{"d_model": 192, "moe_layers": [1, 2, 3, 4, 5, 6, 7, 8, 9, 10, 11, 12, 13, 14], "normalize_top_k": true, "balance_bias": false, "router_z_loss": 0.001, "init_std_router": 0.0126, "lr_router": 0.00156, "optimizer": "soap_variant", "lr": 0.00622, "grad_clip": 1.0, "batch_tokens": 65536, "train_tokens": 476400000, "steps": 7270, "dataset": "wikipedia_en"}
Below are experts of layer 6 (counted from 0) of a mixture-of-experts language model. Rows are named gate (a neuron's input weights, with its number), up (a neuron's input weights, with its number), down (a neuron's output weights, with its number) and show model dimensions 64-127. Each number is 50 + 15 x the weight over its row's rms, rounded and kept within 0 to 99.
Before each expert's rows: "comes after" lists some tokens at least twice as common just before its tokens as in all text; "raises" lists some tokens whose logits its average output raises strongly, later layers aside. This comes from a sample of Wikipedia text that the model never trained on. Tokens count by the router's weight.

# expert 97
comes after: " 19", "A", "I", "S", " A", " U"
raises: " |", ":", "."
gate0:78 61 51 66 55 59 47 09 38 54 46 81 38 37 35 54 40 60 62 70 57 43 65 35 49 45 37 52 58 61 27 51 50 46 44 49 70 54 78 58 38 65 63 42 68 61 64 54 55 56 73 56 42 63 42 37 55 69 13 61 44 62 41 53
up0:66 66 46 76 25 52 10 56 35 43 60 64 75 76 63 35 73 48 35 39 28 75 46 45 33 59 53 43 68 52 73 47 42 42 74 23 74 49 69 54 50 41 17 36 49 42 14 66 60 47 44 41 72 40 54 56 70 63 30 64 39 66 57 38
down0:30 58 08 42 43 61 60 67 59 71 56 35 32 43 54 66 54 40 41 44 65 36 59 35 99 57 52 29 43 45 37 44 66 55 37 39 61 84 53 42 40 48 29 53 47 50 76 66 45 92 20 52 58 57 49 47 60 51 60 71 79 48 51 54
gate1:56 63 31 49 68 76 50 62 64 62 74 51 51 62 49 48 45 73 44 59 58 54 59 16 63 18 44 67 57 58 51 50 52 67 47 59 31 54 51 14 88 56 56 33 42 53 25 37 73 45 61 35 44 57 44 49 49 63 44 53 45 47 25 49
up1:50 73 34 52 88 72 48 79 67 67 73 38 56 60 47 41 55 47 42 54 54 48 39 18 51 33 58 50 56 39 38 24 37 68 50 64 10 33 55 27 86 57 48 32 29 70 45 65 66 34 72 51 47 57 47 54 47 50 47 65 47 56 26 29
down1:71 36 49 20 49 43 43 66 24 40 48 46 42 52 25 66 58 69 15 50 23 90 36 63 38 37 54 45 54 61 78 54 68 63 74 51 78 38 37 35 63 52 61 27 47 52 82 58 44 46 31 46 49 62 36 52 67 71 60 63 77 43 70 31
gate2:42 58 64 66 44 59 73 22 31 37 88 55 68 43 31 21 34 68 60 57 48 35 49 62 41 37 64 64 54 35 29 47 82 65 16 47 40 56 43 74 37 58 53 47 67 73 38 32 52 54 56 37 73 29 40 41 56 45 47 56 37 75 54 44
up2:30 89 41 48 65 61 65 17 42 38 51 56 77 56 33 23 46 44 34 57 52 37 26 68 22 25 39 39 42 43 24 57 84 73 40 45 52 47 43 76 29 45 46 46 36 46 49 30 36 34 41 34 76 47 49 34 60 49 65 44 52 52 57 59
down2:74 73 74 41 49 46 52 66 42 48 43 35 46 49 76 49 32 64 29 41 40 56 57 79 43 22 26 26 56 34 51 56 65 37 50 53 55 50 37 27 53 72 43 47 58 57 48 35 28 51 42 51 60 82 42 37 50 33 53 51 56 64 24 64
gate3:57 99 71 58 29 48 27 55 46 61 41 62 48 37 43 34 37 49 32 65 65 70 61 58 68 27 24 59 55 45 64 61 56 44 50 62 58 33 45 57 61 36 46 51 54 47 81 52 40 66 38 75 54 71 45 44 56 44 55 57 45 38 43 36
up3:39 83 71 51 08 43 24 25 50 58 29 46 37 55 43 43 23 38 19 81 65 54 54 58 59 34 50 38 68 65 53 67 37 43 63 67 38 29 49 63 56 42 48 55 53 54 47 31 48 72 37 45 61 62 61 48 52 36 73 32 14 49 48 31
down3:44 52 60 54 67 53 56 46 57 71 60 35 61 48 45 26 49 45 64 41 58 63 38 56 49 93 30 32 68 47 65 62 29 68 68 65 68 34 50 56 48 40 48 61 53 47 45 55 50 36 56 72 72 54 39 32 49 62 60 41 37 60 82 45
gate4:67 49 56 80 40 51 32 69 50 47 45 62 38 42 63 37 50 53 47 42 57 58 34 43 42 41 41 75 51 36 56 34 50 51 60 48 43 58 54 47 55 57 75 66 45 49 40 58 41 67 90 34 52 63 50 57 66 19 57 63 52 51 63 15
up4:66 34 59 34 39 50 82 35 61 44 75 23 64 79 34 72 47 67 43 51 28 54 68 57 52 60 62 39 35 50 48 51 40 64 60 68 46 30 50 66 48 65 41 40 55 36 62 31 53 21 24 52 49 37 36 29 45 59 30 50 53 72 44 72
down4:36 53 43 51 32 52 66 37 28 31 43 46 25 63 57 32 59 88 47 87 74 24 49 58 41 47 19 26 45 51 47 67 42 69 39 53 52 76 40 55 59 64 57 41 50 44 14 35 44 12 57 42 63 43 60 60 68 29 65 38 61 52 47 39

# expert 87
comes after: " |", "-", ":", " the", " \"", "."
raises: "tin", "b", "ke"
gate0:43 81 79 54 30 60 69 18 59 41 58 44 59 60 51 45 75 57 26 56 41 42 58 69 33 38 51 50 60 32 46 64 60 59 28 51 35 63 53 19 41 37 55 61 59 53 42 49 57 38 51 67 65 33 41 50 52 49 34 37 61 40 25 52
up0:35 40 53 37 23 57 53 36 35 64 26 54 62 55 67 53 53 58 25 64 44 58 73 54 47 44 37 55 52 67 35 37 52 56 43 28 38 40 66 61 49 76 55 75 46 27 74 44 41 43 84 53 67 42 12 52 65 58 54 71 43 33 45 30
down0:37 27 45 35 34 36 59 57 73 25 32 68 36 71 47 44 41 22 40 75 45 67 51 61 43 48 45 40 47 80 38 44 29 14 67 34 34 48 88 43 50 41 38 55 58 40 25 55 43 64 55 63 67 37 54 53 53 55 37 43 59 62 38 36
gate1:54 48 59 62 52 66 21 52 67 40 43 49 37 40 51 33 48 37 43 44 48 39 26 52 49 35 57 28 82 41 33 45 27 66 68 54 51 42 36 47 46 36 21 64 43 10 33 47 58 46 37 58 55 44 32 45 42 25 51 83 43 16 84 26
up1:23 55 53 21 54 45 86 65 23 50 54 58 57 62 23 44 48 81 43 54 49 76 71 73 65 68 34 66 47 66 66 47 62 30 37 58 31 72 50 33 56 66 78 57 29 69 54 57 41 63 66 46 37 65 64 39 63 73 50 00 50 65 37 66
down1:41 57 52 58 58 59 27 56 32 30 43 41 67 28 22 69 41 88 42 64 76 39 40 51 79 36 72 93 61 48 09 40 43 39 62 65 46 36 82 41 64 49 58 66 44 38 45 51 53 45 38 77 61 65 52 54 73 42 41 53 64 52 60 46
gate2:39 68 44 34 54 49 45 41 27 41 37 20 51 63 42 58 76 89 52 34 50 43 23 54 47 39 57 46 27 47 68 64 37 48 42 43 55 63 55 54 56 30 50 61 30 37 64 67 69 72 43 69 45 18 50 53 25 27 50 77 57 26 45 66
up2:53 32 40 51 66 69 36 41 48 59 48 50 54 31 00 43 66 65 49 52 42 41 49 69 68 23 58 49 46 64 44 45 17 52 53 26 60 30 65 44 57 49 35 68 42 52 39 65 53 70 70 46 51 35 67 52 31 51 81 43 47 53 37 45
down2:39 48 57 71 87 59 17 50 69 50 49 40 80 85 75 53 39 59 35 53 68 63 62 71 26 29 39 29 58 35 79 37 51 34 43 57 48 42 69 23 44 20 40 55 52 46 68 52 53 62 65 65 59 64 49 27 49 65 48 75 35 22 35 63
gate3:30 50 54 68 54 48 66 51 26 75 53 52 59 56 37 71 44 63 32 42 51 52 47 31 48 89 20 67 64 53 27 52 50 58 53 53 69 29 47 48 55 46 72 59 31 56 49 64 42 60 33 24 47 84 47 46 68 60 49 43 27 28 69 68
up3:56 44 29 54 66 72 40 40 40 81 50 67 54 73 56 76 53 72 59 34 49 27 33 14 44 40 53 46 57 53 29 26 69 60 61 37 59 61 66 39 48 23 73 69 38 75 50 57 26 35 55 75 40 43 43 39 76 39 61 44 18 30 86 72
down3:38 53 55 40 41 53 86 55 27 32 48 60 48 28 43 32 60 48 43 67 60 59 69 48 51 49 21 54 57 59 37 61 51 69 33 55 57 61 48 48 48 22 61 52 25 54 73 48 62 68 22 61 70 61 48 44 34 39 49 64 46 57 47 79
gate4:47 50 44 47 45 47 50 37 26 36 23 60 44 66 56 42 75 31 61 37 54 50 45 87 61 40 31 58 73 61 45 49 49 70 57 66 77 44 58 54 55 36 52 66 47 52 65 47 45 69 30 63 52 41 48 37 47 55 22 52 45 19 55 51
up4:44 45 60 64 50 63 29 69 69 71 49 54 45 47 40 50 56 62 69 28 64 67 42 71 47 48 09 31 31 44 60 35 49 37 49 33 08 41 42 38 28 59 48 62 37 76 57 53 35 50 46 60 35 47 56 85 32 86 51 65 45 50 27 44
down4:47 49 75 89 46 45 50 41 25 84 65 45 46 28 40 72 51 78 64 56 43 46 70 19 62 48 58 36 56 59 30 72 46 56 69 33 44 31 59 75 49 30 75 54 45 76 31 58 49 64 29 54 42 12 58 63 50 63 47 34 50 59 25 52

# expert 11
comes after: " a", " ", " con", " pro", " in", " re"
raises: "ver", "s", "v"
gate0:56 38 55 19 70 55 43 49 72 47 47 45 55 25 63 48 60 34 44 37 81 63 53 45 44 33 26 21 52 39 36 51 59 48 29 59 22 48 42 66 36 39 51 63 35 47 66 42 68 60 50 42 37 39 49 71 49 40 61 55 39 56 46 55
up0:38 46 50 36 62 39 76 39 61 49 49 45 19 24 74 51 55 24 25 31 79 57 28 21 42 56 40 28 57 45 44 65 59 32 31 70 45 48 33 85 30 57 49 69 52 36 82 71 64 33 44 40 53 57 79 29 50 40 55 36 40 66 48 38
down0:57 38 42 55 57 48 47 18 36 41 83 60 66 12 66 41 48 55 42 45 30 56 73 42 45 51 42 58 35 28 50 71 58 40 23 60 44 59 30 57 32 10 57 24 35 58 43 31 73 64 43 42 68 48 43 52 52 39 46 43 47 40 59 66
gate1:47 62 68 66 59 58 23 84 68 33 52 21 75 63 26 36 16 52 46 28 56 60 35 34 46 54 63 73 24 42 32 28 40 29 39 46 59 57 61 54 46 57 46 36 68 74 64 57 95 42 47 70 45 55 70 30 56 65 62 39 52 42 60 56
up1:67 68 46 69 34 57 20 66 61 68 47 29 36 44 43 42 27 38 44 58 45 71 21 39 42 36 19 54 41 28 50 94 20 59 37 58 57 62 58 44 33 75 72 40 49 29 39 55 53 63 38 43 81 46 55 62 08 48 67 37 25 50 30 87
down1:31 59 45 52 45 66 58 30 54 48 50 48 29 39 68 42 80 53 66 53 42 47 34 33 47 36 36 50 41 17 65 81 40 44 30 10 46 62 45 67 51 51 39 50 16 47 58 44 91 68 45 41 50 62 34 69 62 38 58 50 00 48 35 33
gate2:44 56 40 39 33 63 44 71 67 58 65 44 66 44 34 55 67 63 69 35 62 92 47 37 49 48 73 83 49 66 42 61 69 74 30 66 53 63 55 59 54 46 86 64 29 50 46 53 63 81 45 60 40 74 41 65 66 55 54 64 68 70 48 44
up2:18 62 42 42 35 41 44 74 45 48 71 62 66 48 46 46 64 52 77 46 42 72 57 19 61 41 70 79 49 44 42 58 65 57 31 68 52 43 42 61 22 58 65 42 56 55 51 43 53 70 39 38 47 59 69 62 74 54 37 59 31 52 27 63
down2:66 63 56 53 39 62 52 40 62 53 45 41 47 37 72 40 33 32 61 58 49 46 70 54 38 53 63 87 74 43 29 37 61 81 69 60 42 35 49 47 62 43 31 40 47 59 43 75 58 71 54 44 67 62 39 31 28 48 36 63 57 21 47 67
gate3:36 41 41 57 09 64 41 58 50 55 34 31 37 33 27 34 49 31 17 67 64 40 53 70 63 52 70 80 29 52 28 69 58 55 42 38 45 77 66 49 42 40 73 55 49 49 63 30 29 39 35 37 73 45 86 59 29 44 37 32 68 45 51 45
up3:45 34 79 67 28 77 52 52 72 27 71 58 53 36 55 42 62 38 29 63 71 30 54 63 41 24 60 59 35 62 88 49 45 58 36 46 35 51 54 51 71 34 47 26 60 70 67 55 30 41 30 35 45 43 85 62 66 47 64 51 50 49 42 74
down3:69 46 35 51 55 47 42 68 43 65 73 45 72 43 62 71 48 63 33 36 48 35 56 36 61 81 82 65 45 35 33 47 58 39 54 20 79 45 58 33 55 70 60 39 42 33 37 78 54 41 22 41 52 44 39 41 34 70 67 41 41 40 58 48
gate4:50 51 74 25 33 76 47 58 16 60 46 49 60 44 59 50 49 30 64 65 26 69 58 34 36 56 61 38 75 42 37 53 63 47 51 35 53 48 64 45 43 31 53 50 39 58 28 35 52 48 46 36 45 47 48 51 78 52 53 28 45 45 96 09
up4:87 52 47 33 51 56 46 48 41 54 62 65 55 45 74 46 61 32 52 52 64 85 39 22 55 55 48 45 50 43 63 58 80 54 52 69 32 45 78 39 40 40 67 49 36 79 32 71 35 52 57 36 21 71 44 60 59 48 46 09 31 53 60 49
down4:61 62 50 62 45 87 61 39 56 75 42 54 23 36 48 64 43 38 44 39 62 53 52 28 65 35 71 44 34 37 55 76 59 64 44 63 27 44 55 33 53 63 66 19 32 48 22 42 47 59 37 44 50 42 48 72 92 44 38 50 35 64 72 55

# expert 18
comes after: " the", " was", " and", " a", " to", " of"
raises: "l", "g", "ven"
gate0:63 31 62 48 34 57 45 37 38 58 51 40 28 50 43 52 65 57 37 42 43 65 40 64 34 33 72 52 20 34 42 55 74 80 37 66 34 53 39 52 45 41 42 59 32 55 42 51 46 27 34 25 62 38 66 22 35 67 84 42 57 73 65 70
up0:32 81 51 63 50 51 25 37 44 53 64 48 37 69 56 84 57 34 64 24 59 59 20 36 68 56 69 30 68 50 45 29 40 57 29 53 33 45 65 56 59 29 50 68 24 41 42 71 30 54 49 29 34 73 30 42 54 45 33 38 32 50 45 49
down0:51 58 54 56 38 53 60 46 56 51 16 35 41 68 54 74 36 53 48 59 45 44 40 65 40 58 49 40 83 48 76 71 64 59 27 55 34 48 42 44 47 53 45 54 41 64 69 52 42 36 52 59 51 64 76 38 45 64 42 55 63 38 62 86
gate1:49 58 66 67 56 45 57 49 47 36 56 52 23 74 73 64 48 43 22 41 49 52 63 51 39 63 64 57 60 53 43 49 42 67 25 72 40 46 62 64 56 37 25 32 57 05 25 67 42 55 70 62 37 49 41 44 36 42 34 58 58 48 74 20
up1:72 47 31 68 46 36 35 62 51 56 46 64 76 57 47 41 54 43 74 38 58 49 84 60 37 36 36 46 32 53 38 51 67 71 14 45 48 48 37 37 28 18 48 71 79 44 51 66 88 54 33 77 66 67 54 62 66 51 27 35 35 35 68 46
down1:40 65 53 52 47 74 06 51 52 61 34 50 49 51 58 36 75 49 75 67 50 58 60 79 36 45 18 36 35 66 28 36 58 70 48 59 43 60 33 43 57 49 42 64 54 63 49 46 56 65 71 40 39 59 76 72 41 61 41 56 57 15 24 66
gate2:51 44 47 30 72 49 18 33 50 39 73 46 73 58 28 46 54 53 66 40 34 32 53 48 36 64 72 60 49 39 62 81 16 45 35 39 88 52 67 59 46 37 53 53 25 47 51 36 52 34 50 62 41 47 46 44 64 56 48 39 36 30 71 50
up2:55 67 55 68 39 58 69 28 68 66 30 68 42 46 52 55 39 60 29 70 55 59 37 62 57 32 26 23 56 50 44 31 57 55 51 46 31 37 37 68 52 29 60 38 68 66 63 66 39 58 69 61 34 58 62 58 62 46 59 77 50 48 36 57
down2:50 58 36 44 74 26 45 57 47 47 38 71 40 57 46 22 60 35 34 49 64 41 72 62 76 35 52 61 59 63 53 48 38 86 62 59 28 66 31 50 42 52 47 89 40 48 38 61 65 11 65 82 37 49 63 38 71 59 44 47 49 68 43 57
gate3:50 72 71 58 34 74 50 12 73 57 33 52 49 43 19 56 32 35 28 47 64 67 41 41 71 53 62 47 50 12 67 61 51 63 65 30 27 75 62 53 39 70 29 78 37 31 49 26 60 54 43 22 77 19 60 68 28 40 81 41 51 58 40 65
up3:43 57 64 59 42 57 48 03 64 55 22 40 54 50 19 53 35 31 29 38 61 69 59 35 75 52 61 51 55 42 66 60 62 57 62 33 44 63 49 58 49 66 25 81 31 62 58 35 52 47 47 33 64 14 51 52 19 43 99 55 53 49 29 58
down3:61 32 39 50 57 29 37 67 40 50 27 38 54 58 36 77 50 57 40 62 34 58 50 50 82 38 64 61 60 32 33 65 56 76 52 38 36 57 38 62 67 40 35 51 44 31 33 70 38 63 59 43 69 48 27 38 62 63 49 22 53 37 48 49
gate4:63 47 74 44 71 77 68 23 31 45 22 49 59 49 72 43 56 47 28 59 54 32 41 68 40 66 32 28 53 43 34 65 56 56 59 69 43 40 55 39 42 59 52 45 40 89 54 19 84 39 71 44 59 63 49 85 35 67 48 44 56 86 83 51
up4:49 58 22 26 29 44 25 44 02 39 39 32 56 29 38 49 37 30 47 50 50 53 38 63 40 44 78 65 43 45 24 57 40 61 66 47 56 53 40 63 74 59 75 35 45 31 75 59 48 44 43 48 41 56 45 35 43 36 73 53 38 40 43 55
down4:62 61 30 39 36 94 63 79 44 45 69 14 45 56 54 46 35 48 55 51 49 72 71 46 43 45 84 67 15 74 55 37 73 31 67 39 41 50 41 64 36 44 35 45 22 53 45 54 33 22 29 73 23 71 70 59 41 46 55 68 64 48 41 41

# expert 19
comes after: " 19", " (19", "20", "–", "|", " 18"
raises: ".", ",", "–20", " |"
gate0:40 42 54 68 44 68 83 36 47 73 56 42 81 51 61 59 74 76 41 48 52 12 30 58 56 80 68 66 54 49 63 57 40 28 57 50 60 51 63 49 47 52 71 48 47 58 53 35 46 53 35 48 54 62 48 44 46 73 47 55 32 22 43 47
up0:62 45 30 39 64 25 24 70 66 31 48 45 36 23 27 42 37 37 62 57 36 78 56 45 47 33 41 18 35 66 41 45 59 58 48 46 30 34 33 44 50 65 24 44 38 42 45 58 62 35 61 39 52 50 58 46 48 25 43 33 67 78 65 62
down0:60 33 78 49 45 47 69 55 48 59 42 71 65 17 59 35 40 44 57 34 57 40 36 72 69 68 54 52 42 48 50 49 45 42 38 84 53 77 53 44 41 70 33 54 76 22 47 66 61 46 47 24 33 45 12 51 37 36 25 56 54 49 57 62
gate1:52 38 49 67 37 58 36 49 32 45 38 62 55 73 74 47 38 28 54 40 45 59 40 59 52 51 64 49 38 36 42 32 58 85 63 60 64 57 58 57 68 42 78 37 34 34 73 09 64 52 57 49 31 14 60 50 33 29 64 48 44 26 44 51
up1:42 73 42 42 49 66 48 41 69 55 54 61 38 86 77 06 38 79 51 43 48 42 18 24 73 39 55 35 72 64 59 61 58 46 68 44 35 53 33 52 71 65 60 62 42 53 45 53 26 65 36 47 30 76 21 56 52 41 39 40 34 36 66 65
down1:34 75 66 19 27 53 60 39 41 34 64 64 59 30 51 53 38 59 68 56 45 44 65 21 46 36 37 55 81 49 55 65 34 56 39 55 42 26 52 76 59 41 53 60 48 58 23 85 51 36 37 54 46 30 52 67 15 38 50 31 49 61 83 48
gate2:55 38 36 45 26 70 56 25 36 63 15 30 60 38 70 57 40 39 31 77 59 53 42 58 31 25 64 37 28 40 56 44 65 53 68 34 45 58 35 14 50 38 58 58 41 52 33 48 50 33 42 37 62 53 47 39 41 23 52 81 32 28 39 34
up2:45 58 64 74 72 52 30 53 46 38 74 61 36 50 28 45 87 44 74 48 53 39 57 28 69 83 32 44 65 41 48 62 50 45 46 68 60 50 68 89 48 43 56 57 55 60 79 53 63 59 54 58 49 52 45 48 53 51 52 42 68 71 60 74
down2:53 58 51 59 54 59 60 51 67 45 60 43 48 33 43 36 34 48 43 46 58 33 84 47 58 58 68 35 59 44 59 59 33 37 68 47 38 47 45 64 40 68 60 60 44 35 58 63 51 40 35 50 35 36 08 59 58 67 23 41 41 50 46 45
gate3:63 47 40 47 37 47 38 45 55 62 45 45 32 73 71 48 65 54 43 30 47 45 16 36 46 43 38 70 50 49 33 48 68 51 65 42 46 59 52 78 62 61 67 74 76 70 50 55 63 37 30 30 54 63 45 71 59 51 77 44 42 56 66 30
up3:50 46 76 47 40 55 50 50 51 76 67 61 46 35 72 39 40 64 69 52 71 52 23 18 48 45 59 35 59 11 42 61 45 48 47 50 36 72 54 82 46 20 79 55 48 66 41 48 00 25 85 53 47 70 35 47 57 29 38 45 25 54 68 44
down3:40 49 43 38 39 62 58 35 54 20 40 61 80 65 61 53 30 71 67 46 43 47 58 44 45 31 58 66 39 86 41 45 41 46 67 28 41 50 47 52 53 55 50 29 56 22 43 35 74 14 45 42 37 79 66 58 63 77 55 42 59 60 29 73
gate4:63 68 46 41 16 40 53 64 72 51 44 60 47 39 43 73 38 49 72 50 61 66 54 54 66 51 58 30 72 50 22 57 51 59 37 70 70 60 65 70 44 58 40 35 39 42 04 66 51 47 83 66 60 39 49 39 25 53 48 40 39 59 58 48
up4:32 50 48 35 37 30 40 75 76 58 21 30 56 38 74 51 40 50 42 65 60 89 49 62 32 43 61 49 53 81 50 56 39 68 51 52 40 54 68 35 62 46 38 18 26 36 23 38 63 37 57 57 50 27 62 58 56 55 35 39 17 79 54 49
down4:65 62 39 30 47 63 46 51 81 46 29 36 53 66 34 43 85 63 54 28 45 25 64 77 64 53 54 29 00 29 40 31 54 25 37 63 59 39 53 48 43 30 66 46 59 50 49 42 44 54 54 58 39 39 13 41 36 50 82 73 32 70 78 65

# expert 39
comes after: ".", ",", " and", " of", " is", " \""
raises: "cc", "ut", "rm"
gate0:45 56 55 56 70 61 32 28 77 66 65 52 41 72 54 43 44 48 43 63 32 57 50 46 49 52 60 64 68 60 39 47 50 53 38 52 34 50 75 64 47 53 58 76 80 56 42 73 17 36 50 48 60 43 52 38 44 57 36 24 39 47 41 22
up0:56 70 43 53 57 50 72 53 12 25 40 52 90 51 37 70 41 50 63 47 52 35 65 76 79 29 57 58 51 74 43 54 50 38 49 64 60 42 48 29 41 30 42 29 58 54 54 59 42 81 56 66 49 39 51 59 54 52 54 33 64 51 40 43
down0:59 55 35 63 47 69 44 56 66 50 33 39 55 46 26 67 40 55 36 45 24 43 49 25 48 26 50 48 80 62 58 48 67 42 43 51 56 43 50 51 55 50 36 69 41 43 07 61 32 31 30 56 40 75 45 47 49 54 46 35 39 60 33 63
gate1:64 60 52 42 79 52 64 55 66 54 71 40 51 70 25 36 57 81 50 68 09 70 45 38 51 50 25 45 61 58 59 68 53 56 62 56 48 39 41 36 55 38 26 29 29 38 50 49 64 49 54 58 68 54 59 63 26 59 50 42 18 53 26 42
up1:30 58 54 47 49 19 65 43 35 52 44 48 39 42 38 57 32 37 72 61 58 59 64 61 44 54 78 61 50 38 31 33 81 62 18 57 52 71 46 42 52 41 38 44 36 50 33 52 37 63 49 76 31 45 38 51 53 33 35 59 55 08 35 52
down1:35 83 34 91 57 43 35 53 68 84 50 28 57 52 54 82 34 56 69 48 62 52 52 40 25 47 76 73 61 43 63 33 65 54 42 86 38 37 46 47 15 45 58 56 62 42 34 52 40 69 58 58 73 55 68 38 49 73 88 56 43 31 71 52
gate2:56 67 75 55 43 40 30 43 87 35 63 62 59 28 48 63 45 72 36 42 31 57 78 37 68 52 47 42 48 38 30 67 63 21 36 14 47 22 30 36 73 36 66 22 61 50 32 63 53 31 72 31 49 61 54 63 40 60 74 40 45 56 61 82
up2:46 65 50 27 44 47 39 55 67 37 91 68 96 61 61 50 63 46 25 50 46 42 52 18 47 57 49 63 36 66 52 53 59 40 42 51 44 53 57 35 46 33 70 35 79 41 26 48 48 35 75 30 60 50 38 52 40 40 57 73 54 91 64 67
down2:38 60 21 22 38 67 17 29 42 61 35 58 43 35 47 62 69 70 65 45 66 37 64 30 33 64 40 34 48 56 62 47 21 60 66 59 29 55 31 30 59 42 51 32 53 51 39 44 69 64 40 79 61 39 55 49 54 70 52 61 36 38 47 48
gate3:57 64 50 30 54 54 59 54 26 57 71 64 38 49 81 59 37 50 53 49 48 61 26 55 64 58 55 72 27 58 29 40 38 40 41 66 39 64 36 76 52 46 48 76 39 45 66 73 39 41 67 32 46 55 65 72 42 35 46 25 59 64 44 52
up3:33 27 52 43 35 56 41 53 55 58 29 36 60 47 34 47 61 43 58 46 53 55 64 29 43 60 49 50 82 46 60 45 49 61 52 30 59 39 86 52 50 49 51 32 56 57 48 22 64 61 17 59 41 55 49 46 52 67 60 62 47 29 58 47
down3:61 61 24 57 41 47 76 40 84 71 56 62 41 48 51 28 44 47 58 45 43 55 48 67 38 52 59 65 43 42 60 43 48 61 61 58 44 51 39 64 50 58 57 64 46 30 51 41 43 23 53 61 07 52 84 52 32 54 25 32 31 53 49 59
gate4:44 58 49 47 56 40 70 44 42 67 34 39 21 61 70 37 79 69 32 54 30 56 35 34 77 55 33 80 52 59 60 59 59 37 37 69 52 57 48 28 75 78 36 39 48 59 37 56 38 57 65 61 45 37 56 45 58 43 35 81 58 51 58 35
up4:45 39 51 34 26 50 51 39 46 54 57 64 83 37 55 38 38 51 64 75 57 45 46 62 29 48 77 05 51 54 29 43 45 73 52 54 60 43 62 69 34 39 69 50 51 44 44 41 71 44 29 69 64 39 33 63 40 62 74 28 25 65 58 37
down4:58 58 54 77 37 35 50 47 37 42 26 36 54 62 38 45 31 36 55 50 44 34 54 62 42 68 45 72 46 52 55 42 41 61 35 42 55 59 35 61 59 61 61 48 32 48 25 49 58 67 45 58 87 60 58 41 68 12 35 33 41 55 22 57